From a checkpoint of a small mixture-of-experts model trained on Wikipedia: 46.7M parameters, 8 picks a token.
Below are experts of layer 3 (counted from 0) of a mixture-of-experts language model. Rows are named router (the router's row for the expert), gate (a neuron's input weights, with its number), up (a neuron's input weights, with its number) and show model dimensions 0-127. Each number is 128 + 32 x the weight over its row's rms, rounded and kept within 0 to 255. Numbers have three digits each.
After each expert's rows: "mostly gets" lists some tokens that are sent to it at least half of the time. This comes from a sample of Wikipedia text that the model never trained on.

# expert 63
router:120159157153129097107120114143085170170126150106122160091076105165174089119074120143134183090094148082129157162142094072120155166101167149115122162164120155170159111168085146066140074159123101177093171120085089105163148143157166123134129131043123104105082154061155125165083103090080119104175122175148085088115185160154145144105137130110112168170128136160126142130138094181129127159061
gate2:102125144122121120133113098155079173152165130170019118151169097146149150114086113122160171091106152142078216153151154183103131166148138115148111122081133142107110127150109138143124116147151138137183136129074094178105138100122199146104132158095093102059161102139112175092067143120112167116077140129156125113161049109084187158097144133103161191161159153080139109124134093143113092161134
up2:125196061090200119067129194127087146170108114194120142125098094132153151114094146116109117105110152137143164141111096128122142108137160126130159172121139162155099128157152113131189128185173166161135137161108148192117165105164164142131143096146091142145139093091141129121086154094141065069062144130086126151095153118119121130075162145139146183186140111129102212072094088134175155157160
mostly gets: " Length", " Coordinates", " %", "′", " Height", " ±%"

# expert 160
router:130175129147147081132106150106107137164126120120121163087099115155101112141101114118151126127107146095159102108110072133106177111089082099077148180133169112131144058220133151088105135130165111177077174093149080097126151090122116180074089188140113068157179131084160126106097100154091092146151135089149127113138167104100079184112160166142103148114137089102092203184160115098159162141105
gate0:125124128095132117137129182109155180146088124062133103138173149082153135086159165165180150120133099128106152152200092071087083153112123125150092126164143188127123133132119087115111167125067131045095169061150106098089168149110100115174078081139129176173082147104117149145109127115142128171104179137152139107140132136141128136137127138158166143116097143154161139202125176161040107177084
up0:126129082136146168105105126148085124154122100137144154117169156091105103160127124145131107110132124123124147204101117114060114114085146130148075085132144127135093137085177154124127117139103138116129089151066155151119170157105157121107147102059220183179169106155164120092194123136138135165159053167107112138082130129114125092080107150146171165157153162093121182120068101136203162194085
mostly gets: " O", " H", " d", " A", " B", " da"

# expert 30
router:164073147115079153128105129149087162162140174105123135096082153142097122157149160169142148120164100108184138158116112107115118084091176100102126099110118150075146105183065111119103104101160129130123181129166110060164175155101177181166121174130108159121073126075155191169100143134094153145177119130100055078112175145098160106110122109150092129148091087154181130135169081143168164172100
gate0:148104075116120160090083141140154166158115082130168151158120124086147153171108127084120176102163094121112171054126184116162147132170107111098183098155082118129198115124149147133118223105162088143119185126119120091155129117174135152072066138124115150131084088152096167181126109102162159145129183130112104200120120134165126128135127138150143105106103094096105107226125141124159106188140
up0:133122134142121170145137169181081150154107162173161097125098150109136120131168100111094180111091133134129086153113120170119138138193163132117060125161116150137100109066128103087135128145171055115187165126198148110121106104123100100132118175117056109150093103177161193128160080123126197110117151132087136147147205159164125103088167161119107104086134054089164119099134111088105110091164
mostly gets: " JPL", " MPC", " election", "°W", " %", " Candidate"

# expert 94
router:108109112130092092136093158112107156101103102108090087095126176092159115100191137071101090142098076173151138108147172120132101144182087114155104065124112154125131184107156124112124121131141148084149149092120249142141086147118136105178141087099157079112079112153099138111153113097202171137151110136101155128093186083084104117140064143115145093089126128121093082162076161121122075137150
gate0:133152149108130141164123169120087096096112156127139148104172193156151166107133122132153129187067132146099112108064153080102133128096125128093153100193184124100133133139102095123082075148139181144099155069158061149140175130075101111120193090141195044084153169177141137168164178179093152164117140122146146115091126159115162146099125159133120134160076141150140109118112072089098149118148
up0:173091171120085093123096079085169129094105148124094116144112098093117149132140180093156134069147114127150154120127112174185176141177152130163111118085126059162142129128086142113132095122107144164089124132127085157157135096143124202127111087127196134107155137165099090162104142184170085169112092145177085125181135190119159146119120118134099169140044120113142107186089082085075140083111
mostly gets: "ized", "-century", "ulated", "ified", "ify", "-based"

# expert 254
router:124069122089102093158147112163171081146123106076151130097171164138213171088168173136131056100122146125157148152164184101163094114125159111154106120123106161096146130125117099146120129082131210040151105108106173117148105131111112078133090121077098098144101147180088119114106170092148160140171102105156139141160109160127168101107081074087118099127087170147143097085152144133143145061098
gate0:125111123149157099115184079158146098114131123134112132138071148091070134167118135138096082072152193140137048095117091116087137161060144124113107137170153155122161106104160142136046143153160108128104154086122169111113144151128082104127110128183106133163169171175047217125167133176149116118102204101131104124118137122101098143080166115143159117060093181149114096118135133113094125134129
up0:169180127097110150148106118155107127068107112130180109156174126153167120126079162180148161214110168122126131095135149123146147159092128134100102077142193138146127137151125099138193128143086088132157026167144133148096177137138201128098102109114108126110116109082127130164120104116114144118167028154131204150148104131189158149128161127163108106127138124120091164182164122126164077093123
mostly gets: "See", "==", " Genus", "Personal", "|", "Scientific"

# expert 2
router:118116155117124077116084097107095169109103132132144094099126090116199122086165189144093155126153096114147149147162200095114086179160097132126135074121101149193109138132167100129152135123139186053156149168091174135094165131082165102170115100086124084123097122184076124094139118128166143130145134145118126141097137147162185118209102123101175134070097187149116055117098111171112149126130
gate0:145086124121160142120111178099136151084104095188165122118168163147080085136171013109150154099179106131124088107131149122133117144119114128121125178128147118143145134150157118071057163161125150130123054127076120158110092073142120131148144167107181129158092137104104149119189107133110126133121164093091097075097110125142121128110123178102155189037121144166158161153133097111062082159160
up0:124103084088079132127168110168098065125125124125165159124175101203140147101127165118146163129135165161143181185169143135143167092141121126130171142118150174097199139122132123176094105116154097104187119076106125136107093140114094086099045056147121166113070148145128084079122198125103105099121123185146087068134135149109129127107177115085119142185182101077150140137157115117147141109154
mostly gets: " new", " original", "ultural", " old", " political", " traditional"

# expert 78
router:129148121105144081143182156102138061134144141080101153116164207172061102078161111133163127118150138100104133115108131114151089140150175104122104148086102149084102103136084130084108130128152122196113125141130156151177152124158106145100069127120072063178094155092132176123164177174119155167138122094124148132161082170167121120133089090090111105120134171154133090050173164081154165069127
gate0:084208114081155105103165120135145127106087085109139132127128080137150151143134100168130111096146133148098162127088060132078107122134171123104121164156154056132155115144175118133080107129086116131110124134210105203146117122113125130100225094138113165111168096103110165095116113147145137130110175094144186107115157124134146117093141136126150180078101100087124246105158141160075110152140
up0:112192170160153146169149073148146089128101102079114146149073127147186132115179128101124156159081115156106176114046095113189124090113205125117150137140118143139053118153157089115108153131118152081079187193144075127143127103153141155137128042145076162156109136128117081118097081126123195133102122117173155176127133137173135115127116107110134141126164074108091176122142140094158126138154
mostly gets: "|", "=", "====", "===", " www", " Also"

# expert 122
router:148119176112156098151159132151116070102112122082079146112114183118080178130203084140102124166185129155092147147151098117148135130162186111103086128087195188143122104141112172124116161118116102089202077112087132108150142133104075056136093112076138116142127140104111067199159159143119113083109144102135126170155101149105096099127134117148125050086144160096165101156129155162086096138149
gate0:091140151093130112092136114163164092117124153060116156111177123099167095110136095130095160130144094125187091103157141150093077194111082123117102092107152176139129130146169108167085163124116061151156162157135091155154208154161151135124079058163128100087090154134140169148157118161139096112119107101140145092163170076147102116134073148149096102170080144165193081067172134106121124092163
up0:124094063153140130108160196120135129102137120084121143107151151134182110157150050112074063108179134122140137109108127097088126131130107118124126096071138159128087131098180114125195109133119113099110067143115126103142119140189194180095152092168093157158133157110119097164112118125126096110047131166107113094139093163087104161131143153147165157169150099224120057091086145123081106143142
mostly gets: ".\n\n", "==\n", "==\n\n", "===\n", " ==\n", "===\n\n"

# expert 85
router:161117132122154085103144174156091085121148126064150176071146186118080153095133113137165149167083173183096131120178117091189083126088204128122092173104110119125069108109085144130112113071134097167133118147092174154139087105095108140120175134055093126139116104121135111161173169125167141097153117093192129171089074093142117096115138168082134113097135169087147143094172152169128133122129
gate0:164067059113163152094117120153101156126149161199164086123208114130134128143099113170124125139116119123096092074104131121120149105150058120146102179146149132155130101164068131121138105128140091105148117151152195167125078080169134118102179126112146107144147125168121178153083092147163110167086171146141102110125162164119139153121137073151087152148143199102189180113127115085150077081198
up0:142151114107093113099137188141105201175079145172101118158131132177048075134119181138095125091147157119110089102096113085062153130162142125152135100116118183139112139105134129127096073132080163024114168136104207161155121157136111112170081153143089117116109108124102132141143124129128111107101119185169142154149103084107156122139116165154128106155112216114169139093151150137096194163119
mostly gets: " |\n\n", "===\n\n", " ==\n\n", "==\n\n", "\n\n", ")\n\n"

# expert 44
router:155127192150160129129131159181076141180179153097142155091120141141073149152100125137125167104118057143120085125118160107093142153073102101077147122140177171121154124187094084160118101123163072137129133162093078126145154157118091134090171110128093085135144131096192118178135089144052156130165150090085098095108152126168131073134145164169072125167096119161170154147089074152142149172115
gate0:108182084138163110109145094165133049103123157105068083101092132168157102118154172144083111119116173133107114119158092165045155119129134124149132127139146163125100118132098105112120234153131102143145151191155155065129087126079190111112137110084142169162120051127097154123081112089101136104174098127115027117117086089110141110128109134145109123136131158137186113132155124085095138132103
up0:140094163162148164151169058155148137088089127121150139123130136174159119102139145149100155111093092120108120066156107157123141082141087135182159099143122088132073130158106111113120184138101104183182151190091120097109144105124120073110078199083121147155128167081202115126082096179123049130133148120125116159110163117156129116135102095135101115173152117139189065116082105145043117109120
mostly gets: " MPC", " JPL", " MF", " DF", " Nominated", " Apps"

# expert 81
router:149068151061095108142163166158115104118111162134093123128173207147088148121186110152104077162150159152096135094167128088122117134168182133165064159083090163108081117135121138127125126088124102064183078157079182158122097123141101082130082095110126113147094094114069088128148113145171120088125189119097144123165078168123139122098086130104132126090123144107174121063144174130183134146139
gate0:116124122120122138158122111074106095170125118162101075187070125123105179161114169184175108132117111138160080128119119109111153142117126122126102115155095121112125121136178148111095089115076189126111156082056095058106043095106083153098102184154112174106160153128072188149124160118135092160108151137101167135115167155082121163104157036132100115096134105099147160121171097141089092146086
up0:137067201085112164164207142152082186127115098117149124107127169167171100137103164101181128142157060118138109139116123098150087129138138143137138107118118127129137123131146138076095162164141103129127206148106101115149151152082101095132134143126172148087145124060095089094059088120136068143135150159072170107115104109157123110128194097144128120075083110103182107216094127169113127125169
mostly gets: ".\n\n", " =\n\n", ").\n\n", ".\"\n\n", ":\n\n", "\".\n\n"

# expert 121
router:087135173134080170130087198150138165139121091112141122153124139167186164145072104097134116105083157087071137077131102100122153152090087126086154096095127121133168166227133107113126109158169175124126163096167100091110130126137156140107166155131087106126125141118190088151140085131131118081138127128116075170173158059159109127183152085127122185101154057156116170112144147109135136197121
gate0:111152051168139119152167126152138202124112099124116109114196112141152146150170148108164184126097134134123126128145194179142142173150164123109110196160143118139123118136094126156129075108124142137095159143152129112128149133167164133122138165125154143083125126094087096240088148104180145079133156157085136131066115107121172125090109098066049110087100152100181112096084102086107141128180
up0:150185138177178147110144089142105163167093074164133141111158174104113172085151094161119125092121165111092071105125077127152156100132119125123079131157061071149128150155110129080098168117079151133140126067137159123103071119130111106121145142114095138134122113137133207088142103126095201119127173144107154128080125067137116098151146139153215134163146130205132148134178096137056083133147
mostly gets: " bank", " Sam", "Ch", " syn", " Ty", " ft"

# expert 183
router:164148209084103068087128157108105147104135101146122147110140093146136097097147168183140140149121114075170147066161086166133099110159117130185173168124133096171145127156127167078141099148156131158118131098151133143173110142125114180138077179173160080166150079153067171171087099106148096129156099088170136145161172135127117167087178135108099112074176150097148111172144179144122136184090
gate0:108070184181077098152135108115179098099113142166197125106114136140093164068118089132147065077098112131152111137109088118166106169156104124078146122135104039101122119131145112125137101174153092084101128149161146151110165116168156109158118118072078078141132163121214107108149116106116119119175098165158133100105177086132099153135130163144085166129121165177088156123105097085074083096153
up0:150126128149099067151139109126173116137125118136137127134110138191072083127202161125090090110140097118126124174115142147156143061148111129088111114144120171130164135137117101139132120123146107113146142114198203107184129095060142094141184065103113108141165124184061114129097162114122076120129174056137126147095140147110137137168142165111176096144101045103099222186123128136156118154143
mostly gets: " would", " not", " to", " may", " can", " could"

# expert 206
router:148132129125114110140140122187090125136090122123076132085127178119088162154079104124132148122106134152092110130139118101189104119091137149134137171084166155140116174132154094155110140065138175079126138101171052121143156089176153113106080203146158099142159184109175083131108159181058064090109123137114074138212138124106125111123082087164113189124086151145135150085124095134168159097112
gate0:098088124139150110140137099129148120089167126113117125129173095106143074141139112142102063163109053113149132082113088147159058141107129126197177089114138105123125118110141110129111106102134165180127159145090051199151131146104100054105123138071117075128152090134043047167082144096098111130110145151075088104191133151180124140130103124112096113141123119138103125156137155052115118103140
up0:110069105126141159147113112182137130123143069045133159113137188084128115143139114130131148127116113132094162149097123160155141145096121122170130115113136123157155127149107100099135125115169144171146206166123025145183118122155116094142133212145112201141137101068065113122034098114130148150105152140100104140146113132161175114163163120132148094170071146155103068179166106113099119098156
mostly gets: " music", " political", " disc", " TV", " writer", " football"

# expert 79
router:091181196183140072164122152175164132148129074070104189192080112085096155147075120131184156133126164120113120119087111120135140146101102111181150125104156101149116098165162107131119146162130138129150143072166103098167147176164140118108147118176176086138109114165207166076132122122099077127116201103154115091155190127154134128147149082123150142102155104135109212117172149126128134135116
gate0:093158151137080134126107148155207144109122093120115145130114156133155171179109157189128129166139123140139092101070112138103111099132076126174096152173125097119108117151154082092125171104117149095161145125145186195097128111110136121094109094150186146150099128112118060104177147106166196139169149115086102121186204132120109100115107158101115134120158047118081203120085131066164131085134
up0:157157115185154106118146118104131138144125120102168089077204107067158095084203170178131163156126107146125148088126143098108128101151169125114124131093174105095158130136219130119147198104131086175148097106169171134094123127120134079153089110092157111176148113185109150053130132167100175160162079134084177163156176119168106136113108131110123113197130147166167152171108142131156127130138
mostly gets: " Mag", " Man", " Ol", " hy", " Ag", " Grand"